Weights of a small mixture-of-experts language model, trained from scratch on English Wikipedia.
Size: width 384, 50.6M parameters.
Training: a variant of SOAP for the experts, 326M tokens, 4976 steps.
Below are experts of layer 3 (counted from 0) of a mixture-of-experts language model. Rows are named router (the router's row for the expert), gate (a neuron's input weights, with its number), up (a neuron's input weights, with its number) and show model dimensions 0-127. Each number is 500 + 50 x the weight over its row's rms, rounded and kept within 0 to 999. Numbers have three digits each.
After each expert's rows: a language model's description of what the expert responds to; "mostly gets" lists some tokens that are sent to it at least half of the time. This comes from a sample of Wikipedia text that the model never trained on.

# expert 20
router:508466473496469558579433454582516465516516420463524547455460532584467520521573483432433538590487543477443469515504470503517477509384419513527455559552638476510426493638511470555549484461454475497576424487434572592503500556552563449520426515497488542506515531519457559533467553510553480507549457562529506499500444563421496547529504551514507608466459424530541568437458517519467555536562
gate2:473512551525473482524436433496476477616388477516406532495451595492502499470483595463495556507512445488490574554525495521537456488551533427517529448566450489409546495541533488477592452587534448450536459562515410521497545521506512499504526417535533531512485555538417480525467458487424465562611538510539551531424418546534547527500462443508494441486527487406578549446486532509523581553522
up2:477453548505485530586520522471587511569518437481579440543435623494522437558473568490557485463470584511458491470430501454424590535525461525393534490470520484487533493534498480508516551486594541620549506486540572427466431499572522477520446526455511492566485579485555470527513446540402480510424506529451557554440489548519583441519493484477464514442463551474480476528566521448488478457515
gate3:505531577442500516522414360601479428521424607502482552471520630522536496342460539415501521539532566479532537501492655511528481557533545515464396475481431380479551556476613504465477485426502542523547417601490530480536533453503450536550538448504459529543499362538462473504439469462546465542616545474490454451523506530534427550532428513502527549570480482428625470438572441437529488488506
up3:525496438453539529438375463474518541511546454469464545485447432566419424588419402473493446593423539620551516471556493554538427548454575481512473480530506572512460383544515468518516477415564544518505582469455454528545396552524538534414466508506464525514450557537596453561531447501601435564409521493598534504500492531562473483420505408452554603525537446474508513448430507420450547481502
gate4:527478444475407464531498543514535477488423508523515554542503477459563492548437425494532487569393488455587441526461393386578544467482414439543498538512518612457570427518529461467526523485518542468493558624421630496483445415521532526515475436484438519558509452580431485546480583369495449494475537564543462448516484417527568493453606553471565455557516444443525488541501533494492563574557
up4:620446505433501506524399438533429512413451548526495515462549432494504561568512471424507505511509542402535508573522498388558456554552453408524536491535530437569541494555554428520487523473570533545446474553507589534502488432458509487508378396475519553511581440509455548495557622473502501469535511585489507454502527473479538539528534448534552534465507516584596447516548497471439512479579
gate5:445379455483481522570458468450498484473519563445515553487476507498425495415459526356474515422447479521433526515545509496472588522521457476483493556490534493445367516545604543514494407460373373598509386472497516522538547637503539453523523474515520618521494526488473403515483393371537522558489549477508512492479466605602436498512531548424563431442503548470517446540564465587512539542406
up5:485351467616424519480422501534519487563444537558516541553420505559413465514489483506493537493545557584346469541459477403450542578533516529561449661539503541453466456471454591470546502469522483519407515467468536533507409443495505481547549476513493507500447520542383427476492470574507529562515508462484463425453507562546506520475557508527523451496549534438492540484532575535469449611527
gate6:572518501561530453509482466479600518489492418576660527480442516462485482475463500531422544476461476508483529573515504615444480457567400503474438557519439375474411503502526470468516468529534500437540495465471487546459458460433500514441481521459476445485630559430639485408410458503525485480570521455455381498455514542499621446538496546510515478532497527515555460390556462522483520554519
up6:505508611428452465496463543474473483479510538473508544525510462562438507469519539515500487483513486461546565460495466416428516432425593639457485412500498593485553518528499541511460450504475438557507515481535537465529592538609434433454524406458507507571415404550359499489555498514483539550389473498556562498544399479511400501471466489551500541470540463528518423538496561519564475488449
What it handles: Inner and final word pieces of long technical, Latin or foreign words, especially taxon names and medical terms, e.g. -ium, -us, adrenoc-ort-ical.
mostly gets: "ium", "ović", "ator", "ler", "ilio", "aceae"

# expert 14
router:579465498508542570495432495482469537417462497496411437501552499528530474435557528541433416539498457518520502499551549456537452520508467445523502525541455550467538572500459530453509557417538504512461407458567450514443432420448493500428509507460382382524465545525514453536539544456595501405462553432605444525524558497526508487536437450541457431622520564518450506478451484407494555509442
gate5:487441457448509516492536460431522446472479436583580447438429510501494487505380494524402489440474526557472441503566491584463423587501396549461530462501596438498588476482589570457504569532500484525460504480511511484556492574457543544516522563511449432470357529555518494512496492605462471573471536512479471612531508462523447471496525469566479537567382557524406472536505544471497481503519
up5:590471439538495555541528482496524434426570549511540435460493515561428554499473571524453579455470567483525522483573556566375538485480405483511580529494550553494574547444610532431479462452513374498443441555500591442535431537479493569497506498515495378365370546474528545541505459497407433549574580456479470568482428551459554494443555527569494540538418536593527478434505547472497406531557
gate6:568529529492403512496465521447469564437537434475534428520425577581510447519530552472488531533515557486531495449410454475551476439517475483410585627427482473476559471434547610489505543492480496427487442405481508436518508600540498451477535470497486522482492497464536541537509501481568495550440553558601445479461505490618411421550492499479506463450535481551483475459499485580460490510463
up6:483426582462476512490485518487500542506500489539460599549540536530455501517516574511556552512550577455517535401457381499594582502541439529485558515525483463430580429442474493508511517506438458435472585418520520459543551478492542533550573512494479494511505440441419487496567489455570541584516473543499468511455487518573443443546457527618574483443537467528468483471575490542498491574438
gate7:490573486361441432440508484515496489501426457503499490548627469539443464513564533561558535509548481463467417546508565484546483467434497510452477509487527587564497494554450492554484511462457448561553423518524523470547532485536436466513492406502586545520524500510562419499458574466592432513511521580521571494432484489446494538583514518561491526487517478517576556517481568466500500495527
up7:496507489581451507426512539495489502470458520554461580505466466578514510421511538492547559522479421424525527460486558510559509503535451487437535461583492447535501429519511517499543450445425465469510570416497592512442545489438451565575488479539501498482478498505538531404564539453492580492558457432435452420509366451473496494494488490487453486492462473481490597548496434420440492555479
gate8:463456505534493550525522532485457622452492550459492569494447583417477501498543574460471454495571486414497533495455490499510525374507488513480535488478479429510543451547556484490505526530504554492552559502487552452450456485602556523474532547541507552605572540544394503528549476531531521487475513551464513561475504445543418432529484402421471440600471581528509528433511509513526471438528
up8:516523486506517499476581565578548506559533503501482501436499495580523456541502502532538450472567550533473459477513450458407482521510529505565486588559412534493448491490515521555478425531560477563543493461537544531560541459450477452531465416489483473592507403414560537473490483455426431508439521454444484531521674479520508565374554572523497569471468450418514521458493525409559459597485
gate9:540589525445462439430539400477544570449547551595426566615478504598452502524460530552487432506433487390507489481538475534540461516536511374603520569521409601524468478518594394496492506515507503546534434537500550535458451467531479533561437434429487428484430466479469468469576699460493578545505523436531522518449488540510550457497531567533512503504471498437503531422481444433503481470529
up9:489460446432516526629479479528455426524385463439525516484529622451538387535465522477505483534476525506490565463502465423508528521467582618435535479494587485488573557483530457434507518476513515484449664493542473484529495468507383430437483474566468511513484471561504514556439339465518407470511484492462514507559512505526448531440483510456485581485507602511499509594512564497517597512457
What it handles: Commas in running prose and lists, often before appositive names, relative clauses or "and", e.g. "his brother-in-law, William".
mostly gets: "),", "\",", "',", ",", ".,", ",\""

# expert 38
router:505487551564460417445580417381438588560531610458513449533474509563452444536525441531567400632548483488452565465565442506452518536460413452550442431545463600427458466386577468543537537544421446513528509485495448576524478466451567580521444446462512471459504565524488583514507563535486595536556502495465435603429581491548539524500427525552526408442617570505476470501432531517469549495475
gate2:498442510504543484467579432435494573526506505506472516579580497407532468563452514464509476567502555514434485423494452600512499527519529456441526538501531416512415491451587491500444417557481493524621485519417545524523428412492508609485556535513500551508500586461631533577532585468588507516546496448530523529489547485519633369440511528465526393440447485472516350532538582488448432508442
up2:535530396496440522541389494588499505464494594447506486445527514491501521499603526462437479508523450443576457568558513381479453509432508439507505440569520521487545515516475528519502611525560500469453560511491419492431464467533458382539473500475488436446472401512463438461508529421354540587527436611537421425447489439459444623500518467582595561486503468551521523447481395498479536486497
gate3:446587483548469550523463468451441469453524580459491461466541465551506481476521481466550507549574415412521487574500561452393592586475381427567527464568434520584485449505399484455462583458461476496385537383468541496537463508469503584534428482469522545438448504552494476465452463544509481485490485522441564480545528517473507479495497563524510531493502539455469510551543479420544476579523
up3:480554509513486526492503485461434469396517399506536509582568555583530514516477520543478555586514499507450528514357479501502475534437602420489591508535407476595486485530497506585486569571459500448512441364488539489585505411488519501524534418470521437519473430529519488432484536500469538468445471482585553448482549493494445479504532498509508450405594532445443489578547451481456395615455
gate4:472471573363441422507533500487555588439569455593500513390458458470541546545426486575528563488480452513494466497452516545416480581472582514519517495534520523416503487535426571448453501514541462412458549515450476569570536440506613509521459475575492504515564525459509454457462547515391490507499392470454451574580529497574469490483521573404553478478464390559529575475492410434505432436525
up4:420403555515524454473527428501500449494510514464488460467599586460455514440512485522531454487473427429402415467502548427555591531382448520472395497433370502525398594475491548450573505449521443466507470530447526419571549479494509483506439473584378532409439515508500492439475542382583449480467567455456530596454478414533559430484400548581545492559567529550499470488621517591491534459461
gate5:450482519558463487494557481459531530588527470533528456470578541491542492564470562511470477452535544437451493613476511554446461517455499523524493479472526573532401357413534455495498418530467548507523443472555556488449535505531537623516433557528511472499433424458464494519454470481602557491518509464444423502407492521512564419427471520441480440485550534455519523473457453529509553378454
up5:552482509501528517546508447521478521509460526515488502411591467444544492561471522435474435417462504485464468548487442499497455476385517533607538507508464499508495467537499522567480456498552488470443529516444506520429473526495556512486521520582515483475456505450541604551402465449537551546503471473470449533529531444435448405442525490496517467459528454446579477499378527473504567430477
gate6:496599542445572458473554516598440445445466556501495448410505476512499465474462415516424516568534449509502497551584600491438523472500460497379509556553448534429388541501541488485465414531443486531498506481445524474513540400542434473430482502560542543509625428517547533427529505601488518449527510504422493546426479428490581617490480460527528539538558478455540524536457508431550549520488
up6:523563458429411481413556463491539489457474527540485481361494563479520437499431520522427473467527471492378425540532525461436547552456371477440522461550382498443438549539476495473504475463556487440496514437477475512496433415548532425500534462487506456484505491481541466513449451556438491431573504419473467496559529411481552497555462476561490512508560482428529562456413548449483542467481
What it handles: Pieces of proper names of people and places, often foreign surnames or towns after a capital letter, e.g. Kn-et-emann, B-ot-etourt, M-ank-ato.
mostly gets: " Scott", " Jan", " Ken", " Peter", " Allen", " Knight"

# expert 36
router:568464520451453539559464515438437491435494560463549431472393551467460424586472403474487557456517486436444481422486413463473539535501456587542530497521534553473506534571603501543537531436445576420567482556587474444599567473433499534564563440463548550470476549498421485452602440549514520567446576561511471495447504545522489455550530476546481516512553503551558521407475575581443507474419
gate0:481436580531468502418498539521505579530502443591491478445531547596490519526407456524509499510449484514423501510595503513492490613478536397426381542522588476422501535537528530461457544480526471488507474501495530527503407480444507444558548542618536535452436534490605516464460485512499492612469530500473608460493584491417503505481399438545483479523585542500543456615570428494485517429490
up0:569542538546527553445512552441507415540466499533403485427576501479478465536538471460414495547549485534507440530561452450477492515462585389553432430587464579562442460573484416488376582476477545451487509486483436531524473420435483517461411480524486470587533553491505425450517476499488460495526483499459511463560471439501495400513531525481492506467557499538448591459454550412436496581448
gate1:504499497488566569592474421536507465495480493433480507534489471496562525498512473484559556550560407521560474539428532501489532452517477491472458499499515546553438580502491438448439503502465418428603469472518487462505574549567504463487501583519437408575519572530456595593502429470413483526532452403511463507498427460546582490552547408469537476505446424539470453502498487418565531401433
up1:443516464522432479496497475334554480529451544538519513482503542531541480521428495537466448443482507481515556473523521536570477629437471471474524452543411449430521488458518513475562471515554636613414441490499446578484544457479469561491433479492569627487467394502467491483458481500604539540445469472515483485445540493434388466468528506506427472495588553447516539489534487543490478582537
gate2:515457498443475553513470484464371453515492454484561541603523490573512469528559394530457577458556536495432544523540488565531429471511470475532473513460555452401531426553545455627578499452568498482466447465510412587574566491448465382577521452552546378490404481411555494485507484479407518508546516523447462513428473536505530489512570512527476599434486494526553497609533485545475534511429
up2:498518549525504524530465536436442417433514502467530549565568476565566520529552450529491507463518532462442491450565445553545486466485520437510409458467552481487519411519476451569599443468606535491455475505476389543556592517467498462576546442497527460463455548425555442494497501480489501474475472471462448511407512527513521524482558513500476553449497593488552536492520489585481570558489
gate3:455538363445518520508490567546439570486470477505383465465496497457540526488456513467544507565471560524464481477554441518456529571519469503547511563523531510480467458449471577610521531502596458505506541414451443524530548560478475536479545429494450520525478484404464460511506546522550518451427567527468561525484540471550536478476424504398470507496506560544630347544515465487507398494585
up3:458488433511519631552414463529441486412484548510411481483501493570544536490579512455541469500472494567459543530617445509395516439519438436509544638475482479564456489393489538558534592469554495470560497506530439528511508529538433446566492444469439526482533497447436547485447486493508512477399482595496475541441504445521569406502471578414431488517449497575486471516507417524502444510533
gate4:504514562360433469459466462559432473469508485499550590505455546503539506504471502439543523503500529393488539351556548548487437459419501515520577591428483586593451418517469505488553489563414458515465467497449569532481445505486456533508486544448510440591439513515524432531583496523525465492542511490454527538559504482442502562444508477500528495465523554497566443495541438534552515526455
up4:406520470428455438498502500501542468557540487460393486422472482512510498455438403458469464499492566484547485443459537534463441493470552523496582533434526593552518508560477566500504630501470496533522476479479599486566475543500458556482555565577476477471444531525536484587520462571533529457523414451537573528598578444434459582498451460473615456478517540490473459486513467444566435426440
What it handles: Closing parentheses, braces and brackets, especially after numbers in weather tables, life-date spans and subscripts, e.g. "(93.9)", "2015)".
mostly gets: ")", "),", "}", "]", ");", "°W"

# expert 37
router:480467621497489496505529427469559490523550517545536450468454485536461445538553483511501438581530471530469561413466457409509507464475443425546485366519494517432431427433533499504479518496482536497450607488487428528515457514540540544481426443492505488428532482451413554519554552418434463453501410548476504537417525482522544483536546428550507525451501409464468518459495518550449581567533
gate0:527476513467466482456565512554491565519548545490548559485477526480570497422492509521398555525495516583546517582540465541512421541532499528527562455525442555488476390485391529461363638584456509506491554558470505555515528515571572410403521522447586479407555513442382489484522442512538488497556505517475481524402566461541569428460506574635609435587450578485404457545516472505452525490471
up0:429519495433525538464541458481535449584510581544449540484513541445517398463400543508465528587401506402528500490489454510571436484487471468436596413517552442509538473456494510517400619550489548512512540483457480492515485486557576494445468518530524516489558469391483590600500555549505446518518513508478446489510497429526549476592449464472488457596486507469437482449517527477535508431496
gate1:470422514462414571441502411495526482459458510468423526532509493507397538453447425440458472473465514545501519438504403502418511436448547463558387462525462510475485453490557429539464546410484444571501474453463475501433431536376505491458482548537459512599577582519481438501506472397526577630495501462521410507497465467547499460586541508497552537544417455467422493561516395477395524572454
up1:494563496565534494517504465507466434440480528526480425560473545479588526453425506502393515588589444518419528402519601511533582558560481540592460433510466547559559496488534534481518478554532409515533539470485571385499562465536434476614404443489510563576537458548532485475500499579438464481433523493513454438471496534477442518427487489501487413516469435530448419583530507484498454489488
gate2:415517501509512479569437402604473496563507418449577479474452487542535471549488566515503543513476517471477482471521474503427561473555422562543477482505496498493497576565552508513395468541540460606478471506575477513553505472509532544542405443383454509482435492551494433562531452557541438542481550544442440660500499525444503499468584510545451558512511500449555521491488446564515533483575
up2:490476423493495523444538576459458562487475605469481470544512508449428554618518426539494525468472424525481542582497543512539422561509529464519562472410481538522539485421501545474493472415436536487364516555520523482491570477484452565554529399620520468463526589458452396416454549463526516521486566491476517449456505541465516549530472487463528439484449558582564567462575542467562522505467
gate3:515414454496394411467501486455625532583473503508533500552489525470424568499468541511507606445433519499498501481487491516469508514541498426544548491488549558583580455469533517519423527466515467536520475537482465596457489481512518543473445531472597480563481542470493468497517521482547498514490542579618576481455435472442513474577507541471431514470549511467542542415523505506597481534505
up3:505461519566490505601448496418554433550530508483482546503453536539541508508482492496503542503495509534487544423504452591508605486545610473554595514528522543466454436454504363534430420464463533565463480553577474506443424500527394535491396633527467534492446464491512489458398532459456516457409464486552506485458343550484474544479538514537541505566558504497551508425497519449455538503443
gate4:403479475495507482450517479483538490489518609485476536555523489544471402490550531525473444488491560487463483540575599468523399567467524390517468494553461527436515403518522476484545454507581554557456530499370573461497522617526513519541528447527474508514373430572424532602475528447549514466513453512451501455508584485474474479377543508514445546439445485494502478549536550488482603467572
up4:495479512462498479452440588414508419566557613529510527456466460572513450441498577562490585533463575513588471515475640507403540572508505490535485611537536448533441512539530517493466471570523578629491475519430516557526505476511486501513488595515595597523526476465483494528432476446558530495463460506433472429530551463480471413450462496478487568457519471596495520448415545493466478411538
What it handles: Mid-word letter pieces inside non-English personal and place names, often Turkish, Greek, Slavic or Indian, such as Pan-ag-iotis, Bess-arab-ia.
mostly gets: "″N", " Am", "ag", " Cor", "az", "aj"

# expert 42
router:487482505515550474579550568466497587464498420518464459409473502531489518579508629452522459464499557445582407416519510446580553511448472573489496448498588491535498564542434543561465537507561446451507463547501470418532467534518488432530417547432485487507547581493489464506487598428478456380464569487607467500448565525490496527491429418519480525469571521512548505523428481520484489550450
gate0:553496476524487428514509546554528557494537548532487470518470446477451509490428597531388503496435565604553464417537501472545525493456500581425513440579539459445523521503517395489627595481377481508478516520438541570538475593388569490481488491530445457570457463514576493509479467573368490450549465588555542509526539522454560415481508491492559465511477527601483566490566547396546466445454
up0:492473415579453505384489556533573488506471481519462418551436502454500516421525482519478499451570540517481576431539560544486532426481441405535468489502500476478506551406527419459547611492437501527556447624565564508531484511425625507502523441547449539495523451556502482518505486486388513490582490544512455483545515530471453415486448525514507438493546481661513523560587512501530514470556
gate1:474436436474526531458523546503460586418552485536446515562563516503504464572482471529479486593554460377524488536387484543509442480483482509479406487428561461619478507496518482443474500581524599541412461453456637415502527523395395509490455457520655457501479525466513516496510529530505473452514528434609454460582483436529557501538496580530468504510449483474505569436524482485483476482488
up1:544449547452471510471514577481482563574533611469446473426546543448411518454496579562550573451569574474521482508515490573445546418499565398529445509483514617566478469535471542507487555575465580573489494599535478517483505514452469442494524470482515588499458508490504517559542515504504586531480471426559524450550559413476546504635549577465542408451554459490602488497622585494472590451551
gate2:440467433483426498576499446485549584422495502598520524498598525541472530565562505475420469393538523546411510529537505497523476579467528459576472422530467493509484528495527522572566501496400548496436473469477561550577518475476465492470444608532455499474427526482476463506558546490464526455568544441542561517415526525498570500432427393503497436603433465458487487447457525491505586489554
up2:508483491544519495499520454475404537450576539575474516551495619556432430531473498527474497500506443451398552542444471557502539456450505449468451539610542486567520453530508470493539515426513615551486498503483498425580465451499529523480465576498544549465596537508474539517515607420509504508530428504496505515463482539463512527570624327525512426500403533577485523437485497630422578505542
gate3:644454512409500521445554474474550472473501576531548465445442542578471567510551495484529524551468465606454510504485479514523528514553543451493451466486472547468479526452470482573445509570500469500544506504525531480531499484500379517533513500431369497430450513501521476549534451493484537496445482490601476451447548541454546438510514488586427513400619444604526536532516433385572521525438
up3:464553556578499448526416536516417497524475449472533544476571535446584513481492493497441550421502580427449519610482581454494506473485542567498525552475501419552582556511483522431548528478475525499480504470453540606562565494430584494505503470561548556606458482443503533463506567521510496416445428549362510493521494474507414507491478516492485549449490507387432517410469591592466497481507
gate4:433500523521411539489510526511499509425539513545447484466496547536555506570445512534429517492542496597484515628561504557500462518551419590478432447477598496510568558570501520500498530566503487500479453579547569542540470632457502502496501503484395440510554534459533550473508500507464413599502507606512525540539435386471546427503395560472492511493410522452596457499484539443474508564515
up4:431434514443426508593488465446568540472489536555466430465564519444442616444461526544460395443525438477439535422517574528575570512454538457529493562440499502498423420506521546524388486491521481410396454396511467474527539416468434530491487513413551541466480498508374462533456536449555571491518608458520453370414490515561485592493509413453496406455586503431499521481513441420552588531507
What it handles: Sentence-opening "However", "Meanwhile", "again", "although" in sports and plot narratives, plus band roles like bassist, guitar, vocals, and some table numbers.
mostly gets: " However", " again", " vocals", " footballer", " however", " guitar"

# expert 60
router:549448534549537535541449463465454522531456524556429477482612457481539512480640544537393404416523459458549517503558533465538502436505454517573552535558535547543564547519409550483513546432518524425528489533534445488539450472488500463395516508448543472467453594466467456500522515475564578500536469534547477564541554523614568492588435530576487461559520529489528513440467487439442461586427
gate5:469429539469534540480531475478409523564455556507440494535467507519605396546483588420518507558464501397555460451395506516553494522451497529475395571467442512457501472545534601519449539465408422493469483459476541519428501499472538493555536553526434510484432512522379517544553527517543562486467472533494516455438446538539548486502461439561453496532469422481512498650560500559514489445445
up5:501465553533522436582378579375459506498521455539487497510416588456539445571528418457539524529515618464484448468497474510509403431550522580548456457451441540417489506528489511504461567528522496514441406475497445536476475507569518532507438526613568621566509509507503593554413511457455460486432495493467440417503586567505586434540439390458550477461544573512441440541436496570533475471468
gate6:462512519480478468579493434437484515452493488490575605535516466481580527489558423520587496445428523524501467515571445543530447385474569459481509400482504575466483562523446496553577486426503495582541510438531479436528452522511516485514467447495447561533523459458452430452570541491502652472546450499466444508466512451473500507433460473509457508484486531540528509622543488611531508487548
up6:511512446451508538584601468409489462588539456428545488440500449489532553515508510486511465521519474473508455557499547550454498479422561490431395522511540603493526443418611477569461580487492495568474470550443509485492508518547430449523450496525509502414585571529536510516576444492478479521458532553556468515425411523473599491450501503439557471589367572530514418470448617545485493452579
gate7:522483539503512536533541493486544527499595476494492470530607456431537521586454483542511463516532515535445495457460557537537538427521546472550500427432477528549472510560553567523433456582558430420497427495513489479450502473532495533505545489466430467458518421553453436547509593530484509512519496576516465487520439485435538479514451531445569480449453574446418555453540508494424505490467
up7:530495540510457480435511574488462487484485450508496477516371507594453458452574504468507531428497512428504526522505421573505465613489476571440558475524513516417456445485531504444599525381454536596500574479521505540503473516494506497513419474522650494479459521482513574405566438462537495466537458451510489474510550541557409516452561476537484503527507401540591456521445489485563425516553
gate8:515479461445470476451483514582502445532572502426529471519410513395499481584534436410528456503529450503500486486496536440476492457500506496515525503418529397527549549568449475436476574450481547405491506522571526424509524519520493537404581549478567516490427574452512586510401487466423495513476451412435399512486487499451419505591483480468518478457437539475591509505520557562531504551507
up8:494511532526562503534529483471542470487458511535492471487555461534418551469371545498512548533506538574478480506588525506572440551514501454447534482500421458478502520584557543591495436479509477554520493478541518605513438547458495433535479474488463558517459447527534496511481551523566551462458557529501557501565472512481512515407497474502413536449538501496435510500517455538402532450448
gate9:505466499403594446487510446456561495508542519501545507487440534511388453515450536477483558511479483497545464414509433519570583467386481587525426394539492484524516433526414483515473467511446435511404505510435453488443595571433419487512463514602458401472467432566580451595541505497489495487416487500467499473527477468524535544571496515443518456530513511525511519540559525523482599520453
up9:491380556510436492457479579503506493388506482471523481460518495527473554481494498505450500444511541610489461634569437509488368520592407467470560526491526541513493534501473547461410565423535479469504436381506454463365386509477573479506438485545535506518434547527511469592497462496529423431443469507504590505555453478534474482531500462501544414452510546435467457540466506444426424506488
What it handles: Commas in lists, between clauses and as thousands separators in numbers, e.g. "Germany, France", "6,821", and some list "and".
mostly gets: "),", ",", ".,", "',", "\",", " ,"

# expert 24
router:578532514435482545525478487512485445499468530543514532539447566408399457522436543524484536614374451481524598518553588486556516562445438472474541557455534503526496527538481558478583450459546416521514514501557469512538464534472551525404442511474536463550448545453487442549456472612516416549511469439508438443433502505522460525425496457458425469426547471418610447532492491568574465405515
gate0:554457631518452453465520470522487515473500529468549490492473490502530460583544493494532450437501497462540594504453510511537542526391511480448474480451573503576538402421477462571620526404452531445540554570563533519519569510521534524497602452458502450442506521427525510402498554503503528400425463460427424548486487543529476531517600521472434468495468538456484531516549483552530466446521
up0:533485536533550542476413477386556430515502561533446555449558458514471565563465532453427538485486565436490495444468551551474551494488609410357479493464494575498480568456506513455464400473489503480503499549513427505514422550468464562445485490677535573507540531468546415506431481588492472509565426474479488451569520463464507498557472547467515476516487461497457516516518388453541504478573
gate1:448542494375545508537411521471424512571507495557524467412491479497508518446561633419515562484504473443511448570467480497522558431449458579405553476480421485511486560494478499491519510520442444500424410539527529497469454528574466518429361603551502514537536468401515603522533437641495528426487527443481472550553489483545495558504512502525516403475445484475456456496474567514553543488482
up1:479494553531516524548599442505504454395525459512446526565491533453477546515519440513438490517518537475480515441454457591513518503570467441490600418519505417449567457555531482570437512505451566467495511501432378474457515493487506514534498414479518506478557503534480459572485461485575479460524423481529519451462505431453494467593480566532490558480475538551475620590541583520402478420550
gate2:490535478515556462486480501518555490491502487572533522442452459496480471543519574464624486494492561543557576503440556499487483481410525558541488615530484472553472457498489485519460513451526501514471450574522526520501489471516434483387456484547373552490496547445531559420476436631543492542447540538477517532497531493470383505479572445563532494464548545531544446403494564369474490542509
up2:514510570527594416535455562547578482462465514458601553459456414488554500588584562495571420552423484413476525494474524537439482348530407541580553652482427483514529531525451514575523511517514464467436469562509565460500571467591568435510533486598407559513550596399500576459562481537564553551455573530477454535422558509432466525513544503508484507492508548577537543481592499462511537481492
gate3:443457510571505477493390506411424489428451589527495453490439517370545501413538529417587494454531475509482564530427479568465497499526522510558479422455503522569400515549526544557509498462527571470596534400508406413461464479471482564548522509462493572505437465491517490442502483633440495491454540531471478480542509489473555546549497512459584441505421478501444450456539573591428506511494
up3:642561547496525551484580521535604442552566439418560469553507603599417472512535410474442528521487539534526438493468536440511496536468434481474479502544447526414556437472512495536435508545452428504437485543459531539524546543485583492450542470545492417485484467492444513541530545474541470554542452418516490480540522527458476476546482547532479511468566476578541509515431481403513478547523
gate4:525522483547511479504413467464556418554530505497469522495438493553494455504495502517425509503478512460564575535423544596502442536420500503484534520470455485544395447474592384420483519430511433508445460498432499536500570513476455485480477474441546368410512478581530505543442490530428601429588412469505466445550439538448441529532465491450481545424463453387597481491513451479538468417494
up4:491509542566502545408447507417482546462449497587546501413500446460491575473455491587415462460462488508465440507523424433471545401499425578548504513423473429469441405503483588464542482481595603472490507525430469506525584571529537477522374589518396549589523565515479498535482568514508550472435520548515507562473436509541571578509496480535427448540478502555473463497470479571525411494562
What it handles: Periods ending sentences before a new capitalised sentence, also decimal points in numbers and clause links like "but", "while", "where".
mostly gets: ".\n\n", " while", " but", "\".", " .", ".\n"

# expert 61
router:537514519414449393464529461542572496381490538411453423416468480427479499602569632496551483486544496508503463496550533607514487582445449493479527509490526593412499543457456536390601549513449510490461447469546564500530459460437499494495473449492510459430446499436471552484455532471486552552561478392436505520446593427411523553473497451528520475538499467512436472490420541467540559441527
gate0:488503536451590509482427503552536416513437560498518504422581485537479510546465520426464536588465543485396444571480476554494457472470470524647468487480521483419545471513508458457448451531487575492400439518469519453431470534434471556540456544629498491489543530441519567414442531548510467524610483513485516498513589561540467486496472516629559535519550556565377453485567502484493456475458
up0:501600513459467508694508490471456486486444490438491527450439569500458540525531528462485572404499549531503519510513455585540394590444562558491518474527610430449515537626475483489521473449558492493526441631531461498513512527459601418577480448506445513411497547494541497542532474460543454507512425579482519385456517487517523518424512472432519579521485527498505469500459409425453499466516
gate1:484491481432416525504475513538517513431548459452567556532436442546582519567564534532588414523514608531527403526509476557502452438549452524565577419535442479521482406427428472512552449514476558440488451455563498561491390521505484551447520462590440474535525555435535483485474524608556523507554517475469442513521451475521617461474562545463439491544396410522510584519544425542486572514453
up1:501571511584481547452432546485432540496466512579455468476484386464437418492449447471457498477479404553479487481585528437539490530518544491504534532458444500423436557477584575511495494526548437503445525518497528549597650500469440592497523441474554520556549488514463493535595486409437516541470598436589487513433536487561407477519416496461501519537479508592547458455473519461446501529492
gate2:468560488484568408495490516565521514415482421596556517485515500529474486520526574517536451502539512405501521541544529534492542506512571433440447490451528554539456500531496436487519527531513606468526487469520575509534548463490570508396535496575486454578392588498526447526536417546497578509462499530498575438495536454577546519443503470451429495561502560501489556498568553465476572436497
up2:484416540422444471520505451582514473577578576554460470518591439508447449502530424436481582513480424550596522512476527479468591542525548478513497465489486495563378525491582483482612474518488515501560482545569500487458508550494593540563484580554487518476479537464483461542479468479443447554533421460550443518502522494583486528523506504486506535492568484488546474491502517440621406469581
gate3:473514498505486462520540518490493567533586515509435431450459566464432515591522599520516398456462517462444585529630554498480439533529447502376530490461434414476549475485504549425462580454482556492517528517561572505444534483382483522456402464384461564436503585497554495558562512587493402519544487446479506507555526388549520507484563432537562508484483604576515477522489410517484435499408
up3:600444492483550497367453468481459432547444488465445562539504450498566560530436403489506388515556557612519480430539414502514490528480467449477552483497525599538516512443535454510437459548526497515496487545478424552420545515560473522463582433414515456514535467444562490547480550495410508542517490555478423497474490508523408495485474503510481461458504491526489368503494518464489470507534
gate4:418472493489572524444401418508477521534605469529490501546609434451470488470493495428555478490528460421487440592543520532452557586496469536547504468445491525522455575518426585436489458446506503527478530576528514515503503446507487423527520565549501485481506502549571461409443551491531562478612579466509450490555487548445635556446433403467564492551545508544509459464523519427531394589471
up4:425502499458424456410512552489507584524518521479565473505560441498413557495481457576511527522455519415516474552500480555438457545503484494543546542524482460483394414392453478514468509555470506461478575570519498488453534487519521581494434449591526481451538451472448491463604487529480487528498614427478429487431542487485477467563550502586477433520565507530540492580525588530528432496544
What it handles: Lowercase middle or final pieces of ordinary words after a short first piece, such as snow-y, wind-sh-ield, wor-ry, b-if-ascia, Sw-ah-ili.
mostly gets: "y", "w", "ew", "eb", " w", "oy"